Experts of a small language model.
Size: 11 layers, vocabulary 32768, 93.3M parameters.
Experts: 64 ELU neurons an expert, a shared expert of 512 neurons.
Below are experts of layer 6 (counted from 0) of a mixture-of-experts language model. Rows are named router (the router's row for the expert), up (a neuron's input weights, with its number) and show model dimensions 128-191. Each number is 500 + 25 x the weight over its row's rms, rounded and kept within 0 to 999. Numbers have three digits each.
After each expert's rows: a language model's description of what the expert responds to. This comes from a sample of Wikipedia text that the model never trained on.

# expert 31
router:487513496468505461454474468460480506519470532535489536486487503507443523490546548536454494491494498484510511474484518479496488517492549487502498498500527488516499457503482481421492491481471472
up0:519527486479506487488515519493507529540485527503510474486501520502498500493496512526506516526480505470535520520546487470516509506507489515457510537501498499489503481519468465502476537449483459
up1:492510518497483520482553455474488459516486499512494521498512493527462479477491516507495490549525508496530508502511530498531495463516522527475504523506469519560509449524495460472525477504454507
up2:494534524479522501469441468495466537459491490510507453497521526522490524514528487520508534542544507468451500498485476518531510516514484520456509485487481513497492485496502479511479471461459539
up3:474460528478537496511477508484471513523490521487501504548505508524520483497529510461501501542480483514544521475536497530478494522474508480510529495481526513514525478516441473473486485441487452
What it handles: Numbers in sports standings and score tables and counting words, such as points, goals, finished, seven, Pld, 1-1.

# expert 23
router:500511506484497472492466506534487526497453516484489489479495547501495511516476500514455472494495508472470507506504508485468497504495545515479535494500477516505509474533479500497501447539506514
up0:517528508486497463492529543521487508486498484506512494422532505549447506491480525474491480513479500465515497480491503506516514481510519537451491539546489486466515480517494469503503489527502494
up1:479465437487513483517499528525445486490471497515520494495535530519470518484486558498507495495507512437473518468502537487471510474494512507521537492484501510534488481500489471508452465524502485
up2:496493524508533470484468493492478459510501499540581522520513501538499529514491485520491481521501543480505510496486473517483510508509429509523500492468485512499546490540505518521491517468416505
up3:509472542498450485518528493482504529523495493508520460489500500510464554488440526475505497497530500446464490506464479450480506466484531523470548485502466507502476513498482491504480507505552484
What it handles: Words about places and architecture, such as located, near, building, in front of, and prepositions introducing sites.

# expert 24
router:515550491461552479484461507459458511497508530475490511503459535506472513493497484545471482499485513500525512515505479491512490529496518478526512528534555473513484523489481514462511461541499505
up0:515562518495523542525483507488490511484492517477492534493499453471485448502464505498475492536479555499509495582501522474517520472512492515503496467502527562522480506502521519515535475498549499
up1:466485497498500559517530508447487537515485527519462531513465506503466499531476478474511494494492487530543510470455526478512499491523486515483518542490495469473503531475461510491487493493466504
up2:514498470461532500513532528480487505472514520529513499512471508492515501482532506469472511504487497513516530529498484497508502475477499466511516520490550465507470525453498506487502517482461513
up3:459512501540472516487473487511477503501517512460489517537524546566532491497500492531482505496513498493494511469466509500482531533505484498477516541507482481520481519469472492499494504522496530
What it handles: Spaces, pipes, dashes, quotes and parentheses that open cells or list items in tables, tracklists and non-Latin script entries.

# expert 63
router:506520506533521468505460502511478547460431516495525525541492538524461536498523485519445496481502497495487494498469516495513496548499517494478542515497522485493486471536487512491508467504498492
up0:479464473485520449524552482471478524515460509479450490480535532551448508474500526516473496501517492484500468478517459478518483480504560465476506490520508487480531473485495507522529477487530495
up1:493491468519477486508498528451503505531500463491507527482480499487503474519470520469532514482459523509467514495521477561487530543445479524466570467530519492530517458507504492470479475483540493
up2:563518517531511483545512553500498503494493474490553487516514511524514511517506486522455482519513496507488501495476524538486504490516505486538490519483532493480496510496514489441524453481492519
up3:524544463526487507497500531474518536477548511476507494519510499553443495512457516542457539518526523496499493548492532463546497500460533485517486515488524501477465519487495479500497499477532479
What it handles: Final words of institution and person names, and the comma or parenthesis after them, such as Hopkins University, Var-ney, Barnard,.

# expert 22
router:499499493491518465484454480499476513509455500529505513505469501548479492497489476565487513513502495464467542490517526490505511494478482493521512524533572522491521484511485486462502482473474483
up0:483521495533526465483463466542483520521464523466485502509513497493526508508467536563494446445485503511423504489511496465525478455520494458492500495459520511519520494539508487454493539508503507
up1:498541502462530513506513534486499505504478479529506493454515517508465516497480471515493511511508471474516450453485496533484459512500524490492483499479469456505551453499487510518507434465520470
up2:482527542510468509516472492472494516528510478525473494502487528550496535523480491535473470505466510496504456499571512469473505510507476490496525498510512462527580479519471434518488536478459476
up3:510524475530523503524492446536499516471455495453476474524474542498446472528527536501540524487510477477537558508476526488463557513495477474513495472472496512468528481537502547472512494532505477
What it handles: Forms of be (was, is, were, been) and "born" in biographical openings, plus month names and dates, e.g. "(born 1965".

# expert 19
router:525513543514502490460469477497479558489450503504485484525480507536498516486528490500498505518517536492506500465484517510507483523510502487504529504481537492477479504538449466451511536516503487
up0:518458530496489510507518491479488537489480494547496475506510504483494499484475515525534528495521533496480492486486521537485475538503535460482539514525516522486504505489451504457546518495525482
up1:537484547466489484527524527479483494467509514474483520494495491517491476501492514468519531519511462518476504499466476451497530479531533438507494499506540520460497497500525496492508530458518511
up2:496473525488509470537483511555486409545508500574494514517496462470471491465500517497492491477467520523482504497539518515470479506471499479468504513483499545449516505544491488478492505484507514
up3:515511523504493490447495496484545518476453519495495497506527509524464487501502539479510509511484519551510503455516535511509498508458498479508498485527523517529512441525500483466493497480510561
What it handles: Prepositions, mainly in, of, during, until, within, that link a noun to a place, period or organization, as in mine in Chile.

# expert 48
router:519505506485530451457480484477467531485532492516511485465474527491502490509504499509452524460525517471504508476480497462498533475524484498524532558508527469509481497532498498468466456537498505
up0:519524503483522463463473484482496464485513482490510505504486537507471495498520477520469496501492550462469476473512546489530526504556508460493495530517519521517495493513485507480504497514492544
up1:514535558543498491466522480471502549531506470506466496486450459471517495478532499500477513509531478511542473549510507530493524471517505510494540523464503517501482480483547554486473440574496442
up2:547521483481513494510491492486495530502540487531473556514493500495487491507471472514490547515499553513468525527492512512486498502547519443491551536528480521524519514516500482493482482499501451
up3:506496479442534469507484513506471514455528454543485470482514492537504514484530489541532497506541490511479483489489494467509504514455531481536490569415544519502522479530482497498543479486500480
What it handles: Nouns and noun-ending suffixes after an article or possessive, such as development, program, expansion, recovery, -ation, -ization.

# expert 49
router:500524532483506460515510471501473508484472510516506534483476584500448546520494499506441474526490551515489496505483513492469490542488523475502554518500514516532513466523466503488504449501455518
up0:512506530527524505519476468525476530466480484522491506450494528495493454519505530528490485555551541531503573492517523510489507490481500482510529507500499504539505466544484517495554514431483575
up1:490505518489489509485523475465507507517489503475503502472487507430498480474455524457497528480514533499505523513518515491466542485504504483504533454481500536535503470509495501453484501486522508
up2:502507499473506474537536483539465498441517499459469514463499505508509545519463486476514503472402527524517462521487529487512489526494510513519472502503533492528522531492492494491496467489492499
up3:529497514476498499565483522522509489527455492495541472480530502534509511488464496464482494499501537512482494517537483467503542491471486516512500516498494531483486500530484482496495502497474469
What it handles: Distance and direction words, coordinates and road-junction phrases in geographic or highway text, such as km, north, River, intersection with.

# expert 58
router:536503519463511469478442513490468561478434479502468514490507526522478548493527486537449493533469511493511502496478533498498484525538517504469517504490517504482485471508444494496500485507467523
up0:504496510512513483485477492507494482517459490541489463516533492482480509469543493521496480487511486528488514469545504493542484504519509528497512461508518481487511475545492515497499489484479553
up1:486524510504497480472489486504491455524507461499522540513482475482468500506482478485509470467511519489513494504495502488498450514480519457508492518464532485532495513552491484534521513515487538
up2:504507488477425547502483507487460544481450483499509477472510531517518519515514488520483500501522477509514505485511509508493497526508471486469502512508494487460485471542518503465493506490504527
up3:493519509538470459479519513512467526514484507476495470511520504517485593539514490502450476501495498543495499520498461501498467541507523490490483532531484477514545470469463505489489498477530526
What it handles: Place names and the commas between them in "city, state" locations, e.g. "Oakland, California", "Moscow, Idaho", and coordinate terms.

# expert 32
router:534488516528484460509495491492502513472519510537536474475476502503508539500487503565486510470493536479479531467508495477506551533507485499510507530492527491509471522516487469482453496527475505
up0:471479508526496512513512499516505539478498482495446519482518526443461507479516502521509482507465524456478492489505522506494509526457488432509550543519492514487486525485497494482536493529483492
up1:526487497507530493482458494467504501519503526450504471452494496422491536530495473549481490449556489506500517477493529476510497488483504462483506514494518519505504491510518468494464496531490480
up2:498508509488510466472489515459463472500510522515484474516488457489495525488488544485521503432537529518529495487511494497503537513511468519504473521461503491525475523519548485530451525490469493
up3:501519504511525520490498537517480518520487460535496512507519481506508531503527486509525501527531512460467494554503509504491531535448527518489501505538509491491489536482472474502493510522466447
What it handles: First piece of a lowercase word split into parts, e.g. ins in insemination, be in beavers, st, con, un.

# expert 39
router:506502490483546475463433492526502492522499519463509520524504499502529533512528497502503482523508479472492514511502500477475505538507508477498524519516520467490431489510466498470517493522511440
up0:528490501467469487477437495488484462494516531482532507473484523481483496486472486482502517530509528460517515525474497511531531519527475474499540551506533459537476494521498513504513486542498483
up1:527535519477527516470497524516495513469537486484465465520515477481531519499480507506464512571505508524517475496533499464494461551534524455521508504465508516524513496507526490482502485519486518
up2:488460486500507524492485506504519559466513506536531527495465483499489546467509461483490517481505475477502442480494493470504460505508522508510487526491515546497494483499545510491518477458491510
up3:514536514521477469512486491533505486464454524477529514474575478508422506502456506504508497509489507523452490504497525487518461522490511500491538557501492509551463492486473504474519472499458470
What it handles: Digits inside years and year ranges, especially the third digit after 19 or 20, as in 1989–90, 2005, 1884.

# expert 2
router:513493496486541487464455513460463508475486520501501488534491521517507548491521492521455490478499494499502523460512520502512506539519532497497532506487513491513497508503440497464503470485463510
up0:512491498494542496450472490509516494479485494509505536487511487509499488472530484553490475488477510494502533498534487509510512517514562478541535543524556478516518500503503508535486485515527511
up1:528486480520557456481500501449480538502482472497487505470473502505494477542514496514510492503474521529508527502551472525499500459527478524489448489513521489499503530537516483472519494472507509
up2:486528492452470523505487507451488502494495480519460464538497478517479522498503507545503484491518504512508534528469485455467514513519469528511488502508502530492458496546517506480504513523478521
up3:510514461491551478511467477462544467477499533519492466509471497522496519473493503550486472534510505517479505521515495487508511476513563495545492496498557480556494510478519508531444522509495483
What it handles: Word fragments inside capitalized names of places, species and companies in lists, e.g. Ward in Warden, Fergus, Lest, Mer.

# expert 37
router:521507505460482454516472498453460503487519500515484529471479505522507507508508474528468544473470496516473538448497510513523550495519497502500510532507533468493490459524476493458477494545504477
up0:523501500442488511523505530490535495462521535516479472527493573517492484485475482475505531459544535524528499508461511483501497458511491515486529506475507432509536493498529510482459477520527510
up1:523526526501523515517552480533455456460510500474465488516496491527540495527530541509521514505496467431499507495489531524462475467518486510503493483492533526517539540540452507479514507529485524
up2:531512473476495486548507517467436491552507564469528527472543518458526512538475501520484502478483509549450501486489527474478507522503545491514503523499525445518529520467497490499490488502479501
up3:458544494505511473501534483513485461495503490517490489530520467506510433473473491476500494464467502523483491499466498515472513505515504486489515537473528519523510513503524526462503502534491543
What it handles: Section-heading markers, opening parentheses and quotation marks around titles, such as ===, ==, (, ", in episode, album and history sections.

# expert 33
router:517504484493517491438477517438467486453498555520515497533454531505441525474488498533461505497505544488499484510461528494484492534532454503475495509492541469514475561480476483458503465527494510
up0:443510501533471473501475517485472524472517507543522479533517537459509499506500459483495530506497489437449497509443510498484485520533516495453531459506538520501486488524437480484535488514478506
up1:488498479470522496486482508458483507503485486526472512555494484490522450507483502507526544535487455516473488509485501534520497502533484520474486492480494510486515506534481506502509436445550509
up2:497521459517527488500503480468463460517494542495524533487533518489507509501524507539495471498485505502488532497482478547432510532503478504493511523462559493485448523449507501462495462491520472
up3:526523470510486507466566522518511508459469502489483514500454504485485527495471496551462497481521501501492494511496515511495472516490424489501576488489524492500494502535494487506499501551514521
What it handles: Hyphens inside compounds (star-forming, gas-operated), plus name pieces in sports tables, racing teams, nationality codes and taxonomy.

# expert 55
router:489500497508510504470487444466437526497455554511518505534468552519517515505525507487451501501513492475504495487506507505511496506544524497483509528536502476499491530499482504503472472511472544
up0:509467493547519509494498437467491488496453515520501502519473493480489477453546491543491521553523546506483576470471527485501524496508505494517464556496489498475481517515497499509510506509487526
up1:517505519525495479473479490483493525465495495480481523500530502501471506540510484494500445517494475471491496505481537489514459538540511521480426514513465479480524495519472499501519460459499529
up2:508500491548559500495487505509523503475495541500497537489497546552446490460516494506486522548489489489488480463521518476532493432508516488506520510494464515462487474468509490503465496497517484
up3:498482514503460494505504522477456547485499531494500468516467504480498522520512481466523498475471527502544509512495468488464494507472502501505506525538499535470477465476487503519462503553493481
What it handles: Pipes, semicolons and dash placeholders separating cells in chart and statistics tables, such as —;, |, plus that, closing quotes.

# expert 7
router:492489486515502447503483472481495503473476503499493467506489510509509521509510460501516504466477527452484506466491497465480501503512517480516509554510534521534467469507458485477500477501490513
up0:526491550513479483490502461503456482487517474521509557504512480468463477491512521484508508476480492482456498502485475479471506496524501485514490513479509470496407516568512485518459496514511476
up1:510482513501467458537493521517517531520466481502501480528507531465472502516488512497477532483493522521486461512548535513470499471487469507498531495524548483488505498529486547464503474493488496
up2:519526497470491506506500521486499498509516554500494493484482495537441481513503513475486533481517483506501520476501529499481518571532528516492516515535505490492400467512475505464542519518541535
up3:493459517502519490492515496466511479495493547509471462499491499512497494496455511476506471459472494422497539508520495488499534476502482504496489506522551516499487503514506514469529493487505524
What it handles: Digits inside four-digit years, especially the second digit after 1, plus month names in dates, such as 1'9'74, July, 1998.

# expert 11
router:502488499454541479491475438488520520521481519524529468508480494534514538470528493537491543531492516516482529508470540501511510531506515504499524509468517451499452499535471478485496470502493521
up0:518452505480570486495488509501500499470491482534501506518539531527548496510496528533501536534532491492489500469496507503483525520503517469515554503498529518509468487546492519513492436461456550
up1:497515500546502480524507484477501508467525500508489468512487477562474519502521475543501577527493490505484497522499502499532507524521547475494486539497504473480496450476494521507476488524463492
up2:507477479454525507509478514498508521514486499486522491582512524519512524474532495549491476573515530518519517520519508505521504505502488459482486535496472502528510531522458472491510512529461533
up3:497501493496546487480508473482513493519473524472481485483518512510490563548504505501546490543515504449486507502444543474536480444500510479469465512480447507460498494525485471490470486488520496
What it handles: Prepositions and comparatives before numbers or spans, such as over 1000, than, through, among, and digits in percentages.